config = dict(
    n_layer=10,
    d_model=256,
    n_experts=128,
    experts_per_token=6,
    d_expert=64,
    d_shared_expert=128,
    activation='elu',
    moe_layers=[1, 2, 3, 4, 5, 6, 7, 8, 9],
    router_score='softmax',
    normalize_top_k=False,
    routed_scale=5.94,
    balance_loss=0.00221,
    balance_bias=False,
    shared_expert_gate=True,
    init_std_router=0.00604,
    lr_router=0.00224,
    vocab_size=3773,
    norm='rmsnorm',
    norm_eps=1e-05,
    tie_embeddings=False,
    optimizer='soap_variant',
    lr=0.00402,
    beta1=0.95,
    beta2=0.95,
    grad_clip=2.0,
    batch_tokens=65536,
    seq_len=1024,
    train_tokens=492300000,
    steps=7512,
    dataset='wikipedia_en',
)
Below are experts of layer 2 (counted from 0) of a mixture-of-experts language model. Rows are named router (the router's row for the expert), up (a neuron's input weights, with its number) and show model dimensions 192-255. Each number is 50 + 10 x the weight over its row's rms, rounded and kept within 0 to 99.
After each expert's rows: "comes after" lists some tokens at least twice as common just before its tokens as in all text. This comes from a sample of Wikipedia text that the model never trained on. Tokens count by the router's weight.

# expert 80
router:38 46 44 46 38 59 42 41 61 37 59 53 58 33 41 63 35 37 39 32 58 44 36 37 37 44 40 60 41 63 58 42 62 61 39 55 54 69 57 64 54 38 64 39 66 64 37 39 61 38 52 59 34 54 63 58 55 52 50 58 57 57 59 45
up0:37 56 44 46 44 40 41 51 40 70 42 50 47 50 42 43 58 51 40 55 49 40 60 49 35 49 56 37 59 54 44 64 66 52 40 46 52 53 38 59 45 58 45 38 41 59 69 52 44 45 45 28 20 56 56 45 63 65 44 48 48 46 39 66
up1:55 63 46 57 44 47 51 56 44 51 68 48 64 52 45 40 43 58 32 57 65 58 43 42 52 65 60 60 50 46 48 47 45 55 45 36 67 53 50 38 33 50 36 58 34 70 25 51 24 61 45 59 54 64 60 39 56 56 59 61 46 33 50 53
up2:55 52 47 48 43 47 58 33 65 52 32 58 51 42 49 63 63 57 40 71 52 63 54 53 53 59 53 57 45 46 51 43 35 50 47 61 27 66 65 53 58 71 48 42 53 56 47 56 54 60 52 53 50 46 52 59 25 18 56 41 43 54 38 47
up3:51 41 43 51 55 41 58 53 43 44 60 52 55 42 58 48 32 58 51 68 45 54 47 58 40 68 30 54 62 42 54 63 49 46 42 71 52 46 27 53 55 43 38 42 28 62 51 41 35 48 43 30 76 50 43 50 50 45 56 67 30 51 57 45
up4:54 45 35 64 45 51 58 42 47 45 33 55 46 49 50 44 55 41 41 59 56 42 66 53 69 53 48 37 45 43 60 40 46 43 33 53 64 64 42 37 53 50 38 53 45 37 47 55 49 55 50 41 51 60 45 45 60 34 45 58 64 45 58 62
up5:48 56 24 56 70 59 62 36 54 71 36 48 38 63 54 64 58 59 56 39 50 52 55 39 28 51 54 61 53 48 50 55 57 50 72 50 56 50 50 44 54 57 53 62 47 36 67 55 45 42 51 44 39 32 58 43 48 63 47 71 55 64 38 66
up6:60 61 43 69 47 28 67 66 56 59 26 45 38 57 64 42 44 47 49 56 61 50 44 32 64 37 37 45 51 49 48 64 39 56 34 36 47 58 53 43 60 54 46 47 58 49 48 49 41 50 53 42 47 45 59 51 56 50 32 46 58 40 52 61
comes after: "| ", "|", ")", "/", "–", "such "

# expert 98
router:31 66 40 53 49 74 46 53 49 42 44 52 67 21 47 56 41 45 53 50 54 57 30 49 51 57 37 59 39 60 56 54 60 46 44 68 61 57 48 48 48 38 61 41 50 54 28 42 55 70 56 57 49 37 60 44 48 36 44 45 52 56 60 70
up0:40 46 63 43 68 58 38 58 60 66 43 51 51 47 55 35 66 36 38 45 37 61 65 59 34 46 66 40 53 55 42 76 56 49 32 50 60 47 50 54 40 46 41 57 51 43 72 49 56 30 42 44 26 35 48 58 60 58 45 41 44 61 42 45
up1:60 56 32 60 59 54 57 38 40 56 59 64 69 36 57 36 48 62 39 52 51 49 45 52 44 50 46 63 35 40 70 49 42 59 37 41 43 45 65 34 51 46 57 37 30 33 41 55 43 62 59 44 70 44 57 45 47 37 34 66 44 54 57 64
up2:56 64 57 39 57 39 57 44 45 49 45 40 56 52 56 53 57 67 47 61 54 59 41 46 47 42 47 39 52 64 56 50 38 68 34 73 34 47 63 50 55 47 42 48 52 61 54 48 51 67 70 46 61 48 74 68 45 40 49 43 44 53 51 50
up3:52 35 54 46 51 58 45 48 45 43 47 50 64 45 58 56 43 61 54 38 50 58 51 73 65 40 38 55 43 53 51 44 45 44 51 63 71 48 53 58 58 48 39 40 46 38 41 36 54 40 42 49 57 58 58 60 59 27 45 54 51 43 46 57
up4:47 54 63 55 28 57 55 37 53 62 37 39 65 49 38 69 58 49 25 47 44 68 52 54 43 52 58 36 40 63 56 55 46 52 64 68 56 57 44 44 61 66 41 40 41 39 75 46 58 54 69 33 34 53 34 41 61 49 57 51 53 73 34 56
up5:37 57 55 53 42 48 26 48 62 57 32 42 58 43 59 44 52 57 45 54 45 50 52 34 46 51 51 60 34 46 58 52 45 52 60 53 39 34 40 24 31 41 57 53 43 34 49 29 58 59 61 54 46 34 55 52 43 65 54 52 45 48 48 46
up6:58 59 50 49 56 61 66 63 44 49 56 45 44 67 63 48 45 59 45 53 60 36 49 59 43 41 56 46 43 57 63 60 52 40 47 45 51 38 58 64 57 42 48 30 74 48 40 38 37 53 38 45 30 45 55 58 45 30 57 59 45 35 74 54
comes after: "| ", "(", ", ", "; ", "in ", ","

# expert 124
router:36 46 44 44 37 57 42 41 61 38 60 56 56 36 39 62 36 38 40 33 56 45 36 37 36 44 42 63 41 64 60 40 64 62 39 53 52 67 58 65 51 38 63 37 64 66 38 43 60 37 52 58 36 55 64 59 55 52 51 59 57 58 57 43
up0:59 46 64 55 56 42 44 69 60 48 43 50 52 44 60 34 79 57 44 41 47 49 59 63 54 39 49 42 75 67 35 56 61 59 44 52 50 56 41 59 26 58 44 63 49 69 68 44 64 55 48 49 51 52 33 61 52 43 70 67 36 65 51 47
up1:65 54 34 61 47 52 61 56 47 39 55 39 49 36 46 40 47 53 55 53 49 52 63 70 50 42 37 59 42 48 56 50 51 60 32 54 52 50 38 58 51 53 43 45 49 44 41 33 29 88 57 38 68 52 53 34 52 45 58 53 62 61 61 52
up2:54 41 42 50 42 55 44 36 43 45 40 51 52 58 58 63 49 61 61 41 55 58 41 28 41 61 54 31 42 40 34 52 53 64 50 52 42 49 49 27 50 56 56 59 37 34 48 60 49 59 59 64 47 42 44 58 56 41 40 53 63 59 48 34
up3:57 42 51 50 38 40 58 55 40 44 61 52 60 44 38 53 44 71 44 46 45 56 52 75 54 65 46 30 54 45 54 47 48 45 54 71 55 50 26 26 47 57 42 36 41 34 48 45 61 54 67 47 67 53 40 55 54 49 44 52 64 30 42 45
up4:60 52 42 45 33 46 62 43 56 62 50 60 76 59 37 60 61 51 55 35 79 43 54 32 40 52 50 50 45 50 37 42 37 58 45 69 57 63 58 27 53 62 54 34 49 36 55 43 67 49 25 32 39 48 31 56 35 52 64 47 45 45 36 65
up5:55 36 50 55 60 47 34 48 43 52 59 58 55 61 29 36 48 43 49 62 72 54 49 46 27 57 53 57 45 71 46 60 45 39 73 45 42 58 46 48 25 56 43 50 36 50 47 42 28 42 41 30 62 39 51 51 44 50 61 32 65 60 49 49
up6:42 52 46 41 63 23 62 74 57 54 53 30 42 59 52 42 41 60 56 25 48 57 44 47 59 34 37 64 39 38 58 47 47 43 51 61 72 38 53 48 47 53 50 51 46 55 43 41 34 55 49 43 34 46 46 51 49 67 57 43 62 57 55 61
comes after: "|", ")", ".", "a", ";", "information"

# expert 59
router:39 47 43 48 37 58 41 40 62 36 60 54 55 35 40 60 36 37 39 33 58 47 34 36 35 43 44 61 40 63 60 38 62 62 37 55 52 68 57 64 50 39 63 40 65 65 37 43 61 37 53 59 34 55 63 59 55 52 51 58 59 57 58 44
up10:52 60 48 39 40 53 54 33 47 55 52 49 38 75 55 46 53 39 53 51 41 64 44 50 61 33 45 47 67 32 53 32 50 55 67 39 45 36 28 45 48 54 49 41 57 46 47 57 46 63 66 61 64 61 36 41 53 71 36 42 48 70 43 44
up11:57 60 41 44 38 54 48 60 54 49 50 59 69 54 42 37 48 57 59 54 42 52 51 57 50 39 49 37 44 53 40 38 51 30 42 58 60 53 46 68 47 61 61 54 48 37 45 59 44 63 53 54 52 53 44 65 50 63 69 38 51 39 57 48
up12:54 48 47 32 53 52 53 50 29 76 49 51 33 36 62 52 43 50 45 65 63 50 42 40 54 48 73 55 35 56 40 62 59 64 45 49 57 52 54 54 47 67 36 46 52 52 30 50 44 62 47 60 49 74 30 41 52 60 34 47 45 63 61 42
up13:65 44 63 68 56 37 52 68 66 48 50 56 53 50 21 54 61 46 48 56 57 52 44 58 49 40 37 31 39 61 43 49 43 58 51 59 46 53 52 38 52 33 51 48 28 40 62 50 38 47 51 45 50 39 64 70 57 40 43 33 61 38 42 59
up14:76 44 50 55 29 31 43 50 55 41 52 30 52 43 37 48 46 55 51 47 60 31 52 61 45 44 52 49 49 46 33 47 61 24 48 70 52 57 60 50 56 71 49 49 51 47 28 47 49 34 72 46 30 45 24 49 64 62 50 34 45 56 38 48
up15:54 39 51 41 61 53 50 45 49 47 42 35 58 58 52 49 68 56 57 46 55 40 49 56 45 64 56 43 46 66 58 55 42 48 45 44 55 69 36 69 51 64 49 61 55 58 61 63 43 43 53 30 40 41 35 50 43 53 52 55 50 59 41 61
up16:68 66 58 58 56 43 46 43 48 54 52 46 61 43 61 58 43 62 51 63 33 61 58 38 36 58 45 31 60 53 44 56 60 34 67 52 42 60 52 36 49 42 40 54 66 24 54 41 39 57 64 46 44 44 55 74 57 52 66 71 42 44 48 46
comes after: "| ", ")", "–", "201", "200", "="

# expert 116
router:38 47 43 46 39 57 41 40 62 37 60 56 56 37 43 64 36 37 38 32 56 47 35 37 37 43 42 60 42 63 60 40 61 61 40 56 52 70 57 64 51 38 64 39 64 64 37 41 61 37 53 61 36 55 64 58 52 52 51 57 58 56 60 43
up0:27 66 47 36 40 44 36 60 68 49 46 60 47 59 59 48 60 47 54 54 35 47 59 42 51 72 60 43 47 41 30 57 58 44 65 64 64 28 47 44 38 51 36 48 41 60 73 42 60 67 31 43 36 59 43 54 64 62 55 46 53 52 54 55
up1:49 76 47 29 66 44 59 53 51 41 53 52 66 66 51 48 62 61 37 61 47 41 46 35 55 56 46 56 62 51 52 52 41 51 38 55 56 61 48 49 16 65 35 59 59 46 53 51 34 60 63 44 56 34 58 52 40 44 39 59 48 51 50 56
up2:44 55 49 47 45 37 54 57 38 42 58 62 37 53 48 58 77 51 40 71 42 43 44 50 52 54 33 58 52 62 44 49 51 74 42 66 36 52 50 62 59 64 52 56 36 55 40 46 56 58 43 27 64 42 31 53 29 33 55 66 52 56 61 60
up3:38 52 50 52 54 34 61 49 38 63 58 34 55 69 44 53 46 65 49 57 27 78 55 58 53 58 68 43 53 48 55 54 45 43 41 50 53 39 36 43 48 64 54 61 29 31 47 46 46 53 58 60 51 55 46 26 68 34 45 42 37 59 68 36
up4:58 43 59 50 43 47 74 61 31 70 31 33 64 34 35 66 68 56 46 61 51 62 43 48 54 59 48 56 51 68 50 32 42 35 59 46 39 46 53 51 51 50 53 66 26 54 53 66 59 46 54 24 55 67 57 61 55 44 53 60 41 54 42 36
up5:32 61 59 65 53 46 53 36 80 52 44 50 26 49 62 52 47 61 60 32 67 53 60 54 43 40 60 42 47 47 41 44 43 59 57 65 50 44 45 57 51 55 50 62 41 45 43 33 43 35 37 52 65 61 49 57 40 48 58 34 55 65 49 40
up6:49 55 56 70 47 40 61 58 43 43 50 43 22 58 59 67 48 60 38 49 52 53 54 45 46 42 39 41 41 49 43 68 60 33 36 49 49 40 73 30 49 55 49 32 53 40 54 43 35 65 34 56 39 66 50 49 49 66 62 58 44 57 68 37
comes after: ".", ", ", "- ", ". ", "of ", ": "

# expert 53
router:38 47 43 45 38 58 41 41 63 37 58 54 55 37 41 62 36 36 39 32 60 47 35 36 32 44 41 61 40 61 59 39 62 63 41 56 54 68 59 65 53 37 66 40 66 64 35 41 63 38 50 59 36 57 65 60 53 50 52 58 58 57 59 45
up0:43 51 41 53 54 31 48 50 44 56 51 72 32 57 64 37 65 70 37 52 29 52 43 44 59 49 48 47 50 48 38 49 49 51 55 66 68 48 44 56 49 59 61 45 48 43 68 51 62 51 49 33 45 42 37 54 51 53 63 49 45 53 54 53
up1:66 56 59 56 58 40 33 49 55 38 67 69 53 55 54 30 56 45 41 69 54 51 63 46 51 39 64 47 59 33 38 38 46 69 36 62 57 48 46 46 39 43 53 50 38 40 52 60 46 52 45 49 47 51 67 57 25 55 58 40 52 63 49 46
up2:58 37 49 43 58 36 78 34 38 57 40 55 45 49 59 39 62 58 35 51 43 45 34 49 38 39 61 38 42 60 53 51 45 57 52 59 36 58 71 59 70 70 49 43 51 44 57 38 46 56 44 55 36 55 49 58 44 47 55 46 53 58 57 40
up3:59 61 52 55 27 52 52 44 56 46 42 66 71 56 49 59 28 67 35 50 38 48 56 63 37 50 45 56 69 52 34 64 50 38 45 61 50 56 50 46 50 50 32 43 46 24 35 45 49 54 57 49 53 43 51 70 51 48 42 56 45 41 54 54
up4:53 43 58 56 49 71 54 33 52 36 37 36 61 39 31 60 53 69 67 42 54 59 55 41 55 64 49 35 45 54 52 64 49 49 56 52 66 57 34 52 53 51 49 49 38 54 53 53 45 42 45 52 28 42 39 47 42 40 72 54 43 50 60 58
up5:46 68 52 65 58 39 30 52 49 46 45 47 40 49 36 51 39 58 56 39 40 56 69 45 26 35 65 56 40 42 32 54 44 33 59 50 53 45 50 46 37 67 44 51 36 52 57 32 33 40 30 57 60 53 43 48 51 57 53 48 65 66 36 50
up6:58 33 48 45 54 49 72 69 38 53 55 38 43 51 44 38 57 66 49 42 61 41 49 47 54 47 41 47 49 35 37 60 53 50 58 53 54 54 48 39 66 60 61 45 45 53 30 39 37 59 61 36 47 35 38 69 57 69 62 38 50 54 44 44
comes after: " ", "of ", ". ", "% ", "in ", "for "

# expert 54
router:37 46 41 47 36 56 42 40 63 38 61 54 53 37 41 63 34 35 40 33 58 48 36 35 35 44 40 63 40 62 60 39 63 63 40 54 54 70 57 63 51 40 64 39 64 63 38 42 62 37 52 59 36 54 66 61 53 50 51 57 57 57 59 42
up8:54 52 48 48 52 72 43 53 55 58 55 51 30 54 56 33 51 76 35 61 66 44 56 59 55 53 49 56 42 51 48 41 48 60 55 63 28 40 23 48 53 58 58 62 53 49 44 50 46 49 36 41 50 41 73 57 51 62 66 52 42 51 47 49
up9:42 49 46 60 48 51 50 63 54 56 32 32 69 64 61 61 45 34 62 52 63 50 44 72 73 48 41 45 34 56 53 54 65 53 49 72 53 61 41 50 48 52 36 50 52 39 60 54 55 55 47 35 65 52 41 49 32 52 52 52 48 39 32 47
up10:65 65 64 51 48 50 42 52 52 56 52 53 47 59 51 46 39 44 56 57 59 84 43 55 50 45 52 41 49 33 48 59 47 45 46 44 54 58 48 52 38 34 42 45 26 44 38 69 39 44 57 57 46 45 52 43 47 40 59 48 49 59 47 40
up11:56 44 44 62 56 55 59 53 59 53 59 70 67 62 54 34 67 50 32 50 54 58 57 42 37 61 39 45 40 45 39 67 39 43 59 59 51 28 56 49 52 51 40 55 55 40 53 52 54 48 36 43 58 50 42 57 37 47 58 40 51 43 51 51
up12:52 42 50 48 48 48 52 52 50 59 54 53 65 33 58 40 54 53 42 44 48 52 42 48 58 45 49 68 35 44 28 42 40 47 62 41 30 55 47 39 59 62 41 46 62 39 54 48 67 55 44 52 57 53 49 55 51 69 45 48 46 67 32 66
up13:56 48 54 53 49 46 59 51 59 59 57 61 38 60 28 62 60 50 63 52 42 57 63 34 64 69 39 61 64 53 48 42 73 57 43 56 40 43 46 47 62 57 60 57 61 46 65 49 46 56 34 60 69 54 51 57 56 52 64 31 49 56 45 76
up14:50 59 60 46 37 45 42 52 47 43 38 54 56 49 79 41 50 65 46 60 47 63 37 47 54 37 42 60 31 56 39 47 57 45 46 57 32 46 40 38 47 56 64 56 46 52 54 54 29 45 59 43 41 38 49 48 45 53 58 30 58 60 41 41
comes after: "'", "of ", "in ", "201", "- ", "200"

# expert 39
router:44 51 35 46 42 62 31 58 56 66 51 62 47 36 41 57 43 55 43 63 40 57 42 53 44 35 59 59 47 63 61 39 53 61 45 53 45 57 43 58 41 47 29 37 41 56 68 66 66 42 73 54 42 26 67 62 61 51 43 49 62 55 60 62
up0:51 34 33 48 61 52 49 41 64 59 56 59 48 56 56 36 61 45 50 63 47 54 71 57 48 41 58 44 50 44 43 45 52 51 68 73 73 64 40 69 55 47 58 46 56 47 52 44 45 52 58 36 40 56 51 77 57 53 56 38 65 62 48 54
up1:57 45 47 62 54 49 54 34 72 55 38 50 53 35 57 43 51 40 55 67 66 43 55 57 52 58 58 57 65 59 66 49 62 56 59 39 53 47 53 52 54 48 46 49 50 43 48 69 37 64 45 61 58 44 35 47 30 49 49 73 69 47 51 36
up2:49 53 46 45 39 43 65 50 62 47 34 51 58 44 54 48 58 44 39 55 46 43 50 53 34 45 68 60 43 43 49 51 53 48 50 62 52 43 70 45 49 37 40 48 55 50 49 47 27 43 52 40 61 61 81 45 25 45 49 44 60 46 45 49
up3:43 53 61 39 42 59 56 48 44 48 71 69 70 45 51 71 53 66 41 59 50 57 69 60 32 49 44 43 58 36 70 56 47 52 51 51 58 53 54 59 71 49 46 39 35 33 65 64 59 35 42 48 43 57 58 52 35 39 51 68 62 44 41 29
up4:36 45 54 69 53 49 43 35 51 62 55 44 56 42 35 70 57 59 40 40 64 64 36 54 57 27 60 49 67 61 55 52 43 59 44 41 68 50 61 58 39 49 40 41 47 49 61 55 58 48 70 54 43 42 36 63 57 65 38 43 46 39 49 61
up5:68 55 39 48 46 50 23 62 64 61 54 51 55 41 56 51 65 62 54 59 51 56 50 40 30 43 52 52 43 52 55 69 54 49 56 39 49 32 41 49 43 49 50 45 47 46 68 60 52 41 62 51 40 41 43 61 66 49 60 54 61 60 53 57
up6:48 52 41 29 54 31 56 71 56 46 44 54 37 53 45 41 52 59 45 54 60 51 49 55 36 38 33 42 55 60 63 52 39 57 48 47 47 48 51 72 48 53 49 36 43 54 45 35 42 48 63 58 55 44 62 49 67 58 54 48 63 48 57 49
comes after: "of ", "for ", "with ", "by ", "to ", ". "

# expert 57
router:37 45 43 45 37 56 41 39 61 38 60 57 55 37 42 62 35 36 39 33 57 47 36 36 35 41 39 62 39 62 60 39 62 61 40 55 50 71 60 64 49 40 64 41 65 63 34 41 62 39 52 58 37 55 62 57 53 50 52 57 56 56 57 42
up0:37 47 51 43 55 41 54 65 69 50 67 59 41 51 61 37 57 51 56 58 37 58 46 68 55 49 45 52 48 43 39 56 45 44 56 59 66 41 36 55 52 52 57 52 68 25 53 36 59 53 50 45 60 38 53 57 48 53 62 57 57 53 46 53
up1:58 45 43 31 55 56 51 61 39 61 54 52 43 43 54 47 46 56 55 60 70 30 39 53 50 62 59 62 52 38 57 51 31 61 37 51 60 49 40 48 51 56 61 38 31 40 59 51 37 79 49 42 63 53 45 55 46 54 34 59 34 54 62 54
up2:64 58 34 53 52 56 51 38 38 51 44 55 64 37 45 54 56 51 35 66 48 49 59 61 55 55 47 43 47 40 52 61 55 59 65 61 24 51 59 47 47 63 29 36 39 44 56 48 42 51 53 41 41 52 53 41 37 31 55 47 61 48 55 49
up3:47 62 65 41 64 54 43 36 48 39 43 51 62 62 54 63 72 72 58 48 46 57 57 59 63 35 45 38 45 51 57 37 46 57 50 68 60 65 37 58 58 52 32 42 38 44 40 43 29 52 54 60 60 51 47 61 57 28 39 48 45 43 55 50
up4:56 41 51 37 30 48 66 38 56 34 37 43 31 42 40 69 63 71 36 59 53 54 58 50 44 55 40 52 51 44 61 68 34 50 57 59 56 70 57 59 52 47 29 45 50 40 61 34 50 56 39 30 49 55 37 68 49 41 50 57 50 33 43 47
up5:52 60 53 55 36 48 57 50 56 61 44 49 42 38 56 52 42 59 44 54 56 63 48 57 38 40 57 56 43 48 28 53 45 55 52 47 45 24 62 31 40 68 58 51 29 49 52 38 48 44 43 46 58 53 46 54 50 48 52 42 56 51 36 46
up6:43 51 46 53 58 48 64 67 40 66 60 44 43 35 51 52 62 46 60 43 48 45 52 47 45 53 36 49 54 40 47 60 50 55 47 62 51 44 45 38 49 64 46 32 59 49 65 57 48 64 44 51 30 51 60 61 43 48 58 53 55 52 37 70
comes after: "| ", ".", "1", "0", "2", "9"

# expert 76
router:34 61 40 58 50 68 29 37 55 56 69 60 58 35 37 51 50 40 51 41 49 69 36 50 50 58 45 57 33 59 60 58 65 37 49 60 40 57 46 43 54 35 43 37 49 58 49 44 68 34 46 64 46 46 56 55 48 50 55 38 59 58 66 65
up0:44 45 58 32 62 61 40 61 46 68 49 54 47 47 45 39 52 45 49 48 38 47 61 62 36 50 50 59 53 47 37 51 50 59 40 54 56 47 48 56 57 52 46 46 56 49 51 46 50 48 49 24 38 58 67 62 56 59 49 40 61 71 38 52
up1:49 59 56 50 66 51 50 40 41 27 42 26 58 53 45 52 34 54 61 59 52 53 47 44 52 61 51 71 55 50 41 52 56 59 42 51 47 57 53 35 40 55 45 41 42 54 35 60 43 61 62 29 76 56 55 60 40 56 41 46 65 52 46 44
up2:31 69 66 29 40 57 64 53 34 39 31 57 38 47 42 47 57 38 55 68 50 53 42 43 38 41 50 58 60 58 62 43 46 46 41 62 36 50 58 53 55 51 34 54 50 56 39 51 41 52 62 46 49 55 62 57 50 45 55 60 30 50 40 46
up3:38 37 49 43 50 40 32 36 52 43 50 43 59 62 48 40 47 65 50 56 44 39 49 54 54 49 40 50 59 55 67 45 56 45 54 61 48 53 34 44 61 41 46 39 26 40 60 34 59 53 57 52 57 61 65 48 70 34 63 45 36 46 49 40
up4:65 56 59 45 53 53 59 27 52 48 27 47 42 35 46 55 54 73 40 32 47 57 43 52 60 46 61 53 60 64 58 66 41 62 51 53 38 47 57 59 47 47 31 61 52 44 51 22 61 36 66 34 51 49 34 48 56 46 46 45 63 58 56 43
up5:68 64 54 51 55 67 33 37 56 60 27 52 32 58 52 57 64 33 54 54 50 60 39 57 61 30 59 59 25 56 55 50 45 39 57 52 46 37 51 58 36 54 64 49 37 38 52 35 54 51 70 54 52 51 47 45 58 53 43 53 42 58 50 64
up6:50 28 46 39 56 41 51 55 49 67 48 62 44 53 57 56 29 58 33 54 55 51 43 38 26 43 55 40 54 51 43 61 53 44 35 52 57 35 49 52 50 54 55 35 31 73 39 46 54 55 46 71 47 48 56 55 47 36 45 48 55 49 65 52
comes after: "(", "in ", "In ", ", ", "| ", "- "

# expert 28
router:38 47 46 46 39 58 41 43 62 37 60 55 56 38 40 62 34 36 38 31 57 44 34 36 35 44 42 64 40 63 60 39 64 63 40 54 51 70 57 65 53 40 64 38 64 64 36 42 61 38 51 58 37 53 64 60 53 51 50 58 58 57 59 43
up2:64 60 64 50 27 38 61 49 46 44 36 49 51 50 67 54 52 47 51 51 47 63 32 51 54 50 34 56 57 56 57 56 50 64 45 40 40 48 54 47 57 62 21 54 40 49 65 59 39 66 44 68 49 44 46 59 55 40 62 42 56 39 55 35
up3:44 60 62 47 60 41 48 57 29 52 53 49 63 55 42 52 50 53 45 45 43 62 59 76 43 57 54 51 44 48 55 58 51 64 31 72 46 56 67 28 55 40 50 64 49 45 50 43 57 53 54 59 45 32 66 36 51 52 49 35 39 42 42 60
up4:34 48 54 57 39 55 32 46 45 55 44 52 36 36 48 57 44 60 35 61 43 61 56 54 52 52 50 54 49 60 49 79 46 53 41 59 66 80 50 48 61 48 33 52 58 54 59 49 60 53 50 35 57 54 43 55 46 53 51 56 37 44 46 56
up5:68 39 30 40 40 49 29 55 53 43 22 25 56 53 57 60 48 50 48 41 54 50 62 38 32 38 67 57 26 48 46 49 47 57 60 61 61 60 50 42 51 55 53 55 32 41 39 41 51 50 36 63 41 42 44 34 30 68 48 52 54 57 43 63
up6:37 52 54 68 56 45 52 67 34 46 46 50 45 47 51 47 43 42 55 44 44 50 48 54 46 42 51 50 33 47 59 44 59 60 48 64 59 29 62 57 44 54 54 32 38 45 52 39 37 54 48 38 54 51 52 43 40 37 53 40 58 33 31 54
up7:51 32 55 48 37 61 55 49 52 39 43 42 51 46 60 43 28 56 42 63 45 53 62 43 35 44 44 56 41 30 53 55 20 53 48 54 54 61 32 53 30 62 54 46 53 35 49 42 45 49 53 47 52 44 50 33 73 49 42 44 49 49 58 59
up8:43 46 52 59 42 56 57 50 45 49 29 45 43 43 65 25 35 67 46 49 42 44 56 37 53 31 58 51 49 63 55 38 49 48 51 43 59 57 40 49 42 61 50 62 59 37 51 56 54 61 57 66 64 37 62 43 56 43 53 49 61 34 54 36
comes after: "| ", "\n\n", "200", "201", "–", "202"

# expert 48
router:34 47 43 52 49 67 36 33 64 45 59 54 59 44 36 52 48 41 41 50 60 62 40 57 47 51 45 50 39 69 43 59 62 34 42 59 46 60 50 57 59 43 42 37 38 64 61 39 65 44 51 66 48 51 47 65 57 42 51 35 68 67 57 57
up8:50 46 48 49 44 55 49 57 40 53 52 55 66 43 50 41 49 61 50 48 65 32 50 42 40 47 64 51 46 45 44 51 48 52 43 58 59 38 39 45 53 39 52 56 51 50 33 64 47 42 42 65 58 47 58 62 46 74 41 30 51 44 45 58
up9:50 46 53 59 52 40 50 43 61 46 42 44 60 53 39 47 59 35 44 49 49 58 35 66 51 39 37 55 33 48 51 40 31 51 47 67 42 53 40 36 32 54 44 45 63 50 77 54 57 41 42 41 43 49 48 56 38 52 45 61 45 46 52 63
up10:48 57 60 43 41 44 67 61 48 31 49 51 68 55 46 48 55 41 59 51 51 55 39 62 44 40 64 54 37 29 40 63 41 42 40 55 46 33 46 38 51 42 56 23 37 41 58 58 43 51 69 59 62 53 41 64 38 44 45 60 30 62 41 50
up11:49 52 41 65 51 66 52 52 37 59 70 42 59 62 32 47 54 40 33 70 36 59 48 47 60 46 54 44 39 43 44 41 63 49 46 77 44 46 52 48 57 43 49 69 49 45 29 60 51 63 58 45 52 32 52 50 56 54 47 43 31 38 55 50
up12:42 49 48 40 58 67 54 52 58 43 46 46 18 47 64 54 45 58 51 53 56 52 46 37 58 43 54 55 45 51 33 64 43 59 41 38 61 49 44 54 68 59 41 35 55 43 42 32 42 55 41 50 63 43 63 47 66 50 52 38 51 70 35 51
up13:51 41 70 67 41 18 52 53 42 47 77 66 52 43 43 39 56 49 47 37 62 49 59 41 39 55 53 34 44 42 35 47 53 63 46 51 36 40 52 47 64 33 68 42 43 58 56 52 61 71 46 52 55 53 31 44 66 61 43 47 67 47 54 61
up14:70 60 36 56 65 58 44 46 31 69 45 56 56 54 35 56 64 36 55 58 54 53 38 39 57 57 48 60 46 53 57 53 58 32 38 57 48 39 53 51 52 53 51 38 58 20 45 67 41 53 58 62 66 44 42 34 51 52 56 30 60 41 61 43
comes after: ", ", "June ", "July ", "September ", "March ", "August "